{
  "d_shared_expert": 128,
  "hidden_act": "clamped_swiglu",
  "router_score": "softmax",
  "rope_fraction": 1.0,
  "qk_norm": false,
  "tie_word_embeddings": false,
  "init_std_o": 0.0401,
  "init_std_up": 0.0401,
  "init_mimetic": 0.7,
  "beta2": 0.95,
  "max_grad_norm": 0.5,
  "final_lr_fraction": 0.1,
  "max_seq_len": 512
}
Below are experts of layer 8 (counted from 0) of a mixture-of-experts language model. Rows are named router (the router's row for the expert) and show model dimensions 160-319. Each number is 128 + 32 x the weight over its row's rms, rounded and kept within 0 to 255.
After each expert's rows: "raises" lists some tokens whose logits its average output raises strongly, later layers aside. This comes from a sample of Wikipedia text that the model never trained on.

# expert 14
router [135 153 121 115 162 168 142 191 117 126 178 175  66 124 117  80 112 127  98 131 173 121 107 133 156 151 194 121  70 103  50 149 102 158  90 147 127 146 109 113  59 126 115  88  90 175 149 158 137 102 152  82  55 132 123  62 142 124 159 106 119 156 110 126 127 106 152 187  84 132 115 154 175 117 143 111 119 151 121 120 144 139  91 106 153 139 155 122  66 169 108 100 151 161 131 123 190  79  88 165 116 108  98 116 175 135 136 161 151 107  76  94 114 114  90 176  77 147 108  90  97 148  97 130  97 141 104 154 182 134 141 140 129 147 109  97 131 145  86 130  98 159 107 139 139  71 123 125 111  74  58 110 153 114  94 188  91 142 163 117]
raises: " and", " thus", " also"

# expert 11
router [145  76 165 131 165 134 186  74  82 113 144 141 139 127  95 103  84 113  93 112 210 161 108 155 118 126 116 165  90 165 104 106 122 185 106 108 155 169 145 171  78 137  99  92  63 144 202 146  74 133 131 147 170 124  80 119 134 159 153 168 122 162  57 123 139 175 125 131 140  53  70 132 166 161  83 136 165 141  88 176 114  80  73 130 125 155 146  51 104 120 156 104  76  99 113 146 113 153  98  99 106 124 116 179  77 147 102  58 126 163 115 142 138 119 107 145 144  82 151  95 141 120 153  86 202 152 149  94  84 139 182 196  86 120 164 114 130 177 133 117 171  94 181 192 155 125 114 109 125  88 131 118 133 124 107 134 176 155 115 130]
raises: " ", " 9", " 2", " 3", " in", " 7"

# expert 1
router [143 122 160 142 145 114 180 148  96 179 118 182 155 144 137 110 149 160  71  97 137  80  89 116 164 137 153 144 134  86 101  99 170 181 101 155 114 149 166 113 188 137  77 126 184  87 100 149 107  91 141 147 156 192 106 116 160 146 108 180  82  88 161 185 193 142 144 173 136  76 126  80 195  86 129 133 118  77  90  93 148 173 126 122 101 146  91 102 182 152 212 141 105 112 133 155  51 139 118 108  75 120 115 143 145 138 145 128  96 112 122 106 161 154 149 117 133  94 106 148 135 148 132 104 137 138 125 118 109 117 146  79 157 161  96 112 150  68  89 138 158 140 161 196 149 102  95 139 173 148 106 124 139 185 118 153  70 137 125  96]
raises: "-", " ", "|", "s", ".", "dis"

# expert 7
router [113 133 109 183 183 139  99 128 109 105  45 111 143 112  99 138 145 132 147 144  66 125  92 107 147 179 110 183  48 164  99  87 129 108 129 156 168  94 145 120 183 150 107 152 128 146 128 123 166 144 112 129 114 124 122 197  91 139 164  81 146 163 113 148 150 162  67 109 123  72 159 132  95 148 113 118 146 109 171 149 102 116 178  97  80  38 136 114 147  59 103 151 139 218 105 111 154 156 150 152 119 146 116 118  85 115 149 108 170 145 176 110 103 158 102 125 137 131 167 175  79 152 141 154 124 107 171 102 184 131 105 123 137  87 189  68 138 120 168 103  90  95 151 108 124 129 176 161 135  80 139 138 117  94  75 146 107 121 149 121]
raises: "-", " ", " and", " as", "s", " A"

# expert 12
router [112 137  88 124 136 158  92 133 153 173  67 161 111 119 158 115 143  88 115 127 111 134 111 139 202  80 107  87 118 141 171 105 127 104 123 117 105 178 131  94 149 156 112 139 173  62 127 139 181 119 140 162 148 114 146 185 159 170 123 136 181  72 132  86 116  96 104 137  77 152 150 171 113 122  90 187 118  77 132 155 145  78 138  67 105 152 101 146 179 101  94 151  80 106 107  87 123  65 112 125 132 125  67 122 104 118 123 182 148 124 120  83 126 183 111  86 188  98 156 168 146 139 139 179 107 150 208 139 165 107 135 126  94 115 152 185 123 117 156 121  88 151 163 184 131 143 190  70 121  84 154 134 126 172 116 104 152 154 136 146]
raises: ".", "ize", "ed"

# expert 9
router [ 81  93 106 121 140 104 121  79 112 157 173  93  83 126 156 128  73 167 136 117 185 142 158 146 106  81 101 150 101 104 114  73 182  64 147 110 123 140 146 173 150  73 160 165  67 109 131 158 130 134 149  74 184 118 170 138 115 157  88 125 180  98 153 120 126 131 167 106 103 146 183 139  75 122 184  91 162  77 177  91  80 121 182 204 194  97 139 150  93 107 152 118 150  79 108  83 144  94 165 176 188 144 163 133 212 153  85 123 140 132 161 125 124 110 163  86 119 131 106 120 131 163 150  95 128 163 189 154 110  99 110 142 162 162  85 148 137 102 111 169 117 140 119  79 144 129  90 132  98  98 141  43 135 166 174 128 158 137 131 111]
raises: " the", " his", " her", " their", " a"

# expert 13
router [149 120 155 102 138 103 162 113 114 132 157 129 183 115  65 120 149  82 130 183 191 156 112 118 131 134 155 155 147 135  81 143 137 140 115  96 126 141  93 120 163 132 138  97  70  68  93  66 137 183 126 133 145  71 163  95 168 154 111 120 160  98 158 138 108 100 121  50 125 118 137 103  93 115 197 156 145 106 149 118 102 171 133 138 102 150 165 119  69 182 115 146 151  76 141 150 146 103 194 181 200 137  86 135 107  83 148  68  84 110 129 124 169 107 148 128 142 192 113 124 164 176 139  57 130  52 119 189 126 109 136 178 162 114 162 105  73 151  69 128 176 169 162 178 157 123 134  83  98 163 145 143 157 104  84 172 122 155 102 155]
raises: " ", " 4", " A", " 3"

# expert 22
router [ 92 145 110 104 163  99 138 138 142 136 116  44 173 170 106 138 102 121 159 120 130 139 184 115 103 137 139 131 103  93 175 128 104 108 121 120 183 105 163 154 176 124 122 126 142 149 142  95 116 144 121 150  89 135  92 167 161  55 135 178 128 156  81  87  82 188 146 155 134 144 117 158 161  94 104 181 142  93  85  86 150 106 130  82 154 125  78 121 154 163 133  77 144 166 142 114 166 120 127 163 106  81 136 118 127 144 126 136 176 171  99 140  90 136 154 130 109 152 122 105 136  76  95 172 146 115 170 124 120 102 103 133 126  88 110 127 140 111 165 156 181 116  80  89  64 127 170 132  62 139  85  55  75 117  98 109 154 158 134 141]
raises: ",", " and", ".", " in", " -", " for"

# expert 18
router [175 166 150 148 125 142 173 143 170 131  80 147 168 164 116 133 137  98  90 122 191  76 104 178 141 133 124  80 161 146 134 150 180 115 146 142 112 117 114 102 150 156  60 191 121 162 128 158 135 117 164 194 163 127 116 160 112 132 167 103  75 165 194 140 178  80  85 164 169 139 135 114 132 127 125 149  94 139 177 137 152 104 134 148 155 143 111  64 160 154 145  92  95 167  96 182 109  78 137 116 160  73 165 180 155 127 190 157  96  68 134 107 144 150 117 107  84 123  72 145 121 156 122 137 156 118  92  77 113  92 145 139 158 127 132  84  85 109 126 170 106  69 171 175 177 133 179  95  89 143 119 139 156 139 100 213 109  79  64 183]
raises: "-", "|", "==", "He", "\n", "N"

# expert 2
router [169 195 135  86 149 113 146 106  83  67  74 122 100 152 111 121  95 121  78 165 122 105 113  97  89 156 121 118 135  83 170 115 103 157 137 160 122 139 125 126 147 107 118 180 182 149 140 114 143 122  85 163 146 105 118  83 126 152 202 109 139  83  98 140 111 156 123 129 163 131 125 121 154 141  61 110 112 163 131 145 158 145  91  96 109 126 138 188  87 199 110 154 141 193 197 186 122 164 125 107 121 133 129 132 142 150 112 146 150 126 191 150 148 145 111  70 127 160 163  92 190 171 171 145 169 116 107  88 144  92 133  88 109  71 165 140  92 197 160  81 102 116 155 159 175 100 135 111 132 139 180 144 146  74 129 119 132  75 109 103]
raises: "s", " ", ",", " in", " |"

# expert 16
router [ 76 126 130 106 151 140 115 118 160 150 193 103 107 130 139 111 122 172 162 116  80 164 137 151 154  90 120 152 159 143  94  95 162  98 146 175  87 128 134 134 135 112  94 132  85 121 128 131  85 178 119  79 165 157 178 145 105 151  92  98 124  56 133 113 115 146 152 166 137 181  95 156  63 142 191 141 147 142 154 103  84 119 153 210 153 112 142 136 124  86 145 114 139  97  99 120 133 160 115 121 107 162 153 115 142 168 126 105 132  93 148  98 107 103 160  70 143 122  75  97  92 137 166 157 112 110 133 185  84 119 127 102 196 165  68 159 100 124 143 171 107 148  86 106 116 115  80 155 137 130  97  63  77 128 159 149 158 122 144  89]
raises: " the", " his", " a", " its", " her"

# expert 15
router [156 106  74 136 135 104 116 189 157 162  92 141 155 185 124  89  87 136  69 145 137 117 100 152  97 133 146 135 143 169 164 166 163 128  96 131 104 160 144 120 124 135 131 179 225 140  96 103 154  82 132  97 100  95 146 116  72 112 140 110 130 106 171 183 131 104 135 174 165 165 141 124 154  88 105  91 159 153 159 138 164 154  94 164 136 145 109 105 112 179 164 120 150 120 181 139 120 109  83 135 122 171 107 111 157 155 170 165 146  82  63  86 148 128 128 179  46 145 119 118 134 155 116 113 118  82  75 124 171 136 119 170  94 108 102 151  85 125 122 121 159  88 131 137 111 124 158 130 106 145 144 113 144 115 149 194  88 148  77 135]
raises: "\n", "===", "\"", ")", " In", " "

# expert 23
router [ 84 147 176 100 151 117 154 102 134 103  58  89 142 128 127 119  51 139 170  93 126 103  79  80 163 107  75 159 133 100 165 159 132 113 109 123 156 168 142 123 142 129 125 143 138 127 115 119 116  86  73 119  50  84  75 112  93 103 129 147  88 166 117 102 111 150 131 164 122 113  80 115 141 104 153 146  88 107 113 133 152 128 103 117 136 127 110 171 168 156  96 118 152 151 214 188 155 112 133  76  76 100 109 142  83 176 141 131 144 146 106 161  79 123  92 126 164 118 128 106  99 114 113 134 148 100 147  96 140 183 109  97 133 117 181 141 125 150  41 152 107 110 141 114  97 125 158 166 178 194 130  85  90 170 140 136 136 104 117 181]
raises: "'", ",", " ", " her"

# expert 19
router [145 105 108 155  98 127 141  82  95 124 134 118  83 137 124  95 115 109 135 102 199 146 146 150 106 127 122 125 126 152  42 126 167 163 123  63 141  94 124  66 141  97 142  99 132 142 172 172 149 182 106 110 159  86 149  86 132 107 136 148 184 129 105  98 177  64 127 128 161 136 220  68 196 134 156  80 113 171 115  68 142 168 196 187 124 159 106 115  94 107 143 138 119 169 100 140 141 138  83 161 145 129  94 100 102 137 125 150 134  95 212 131 182 161 112  58 140  74 103  92 127 128 149 155  69 160 148 133 131 159 127 147 140 140 164 172 168 174 129 120 146 128  79 122 127  47  95 123 119 119  79 135  94 115 140 132 121 164  95  92]
raises: " and", " in", " as", ",", " at", " by"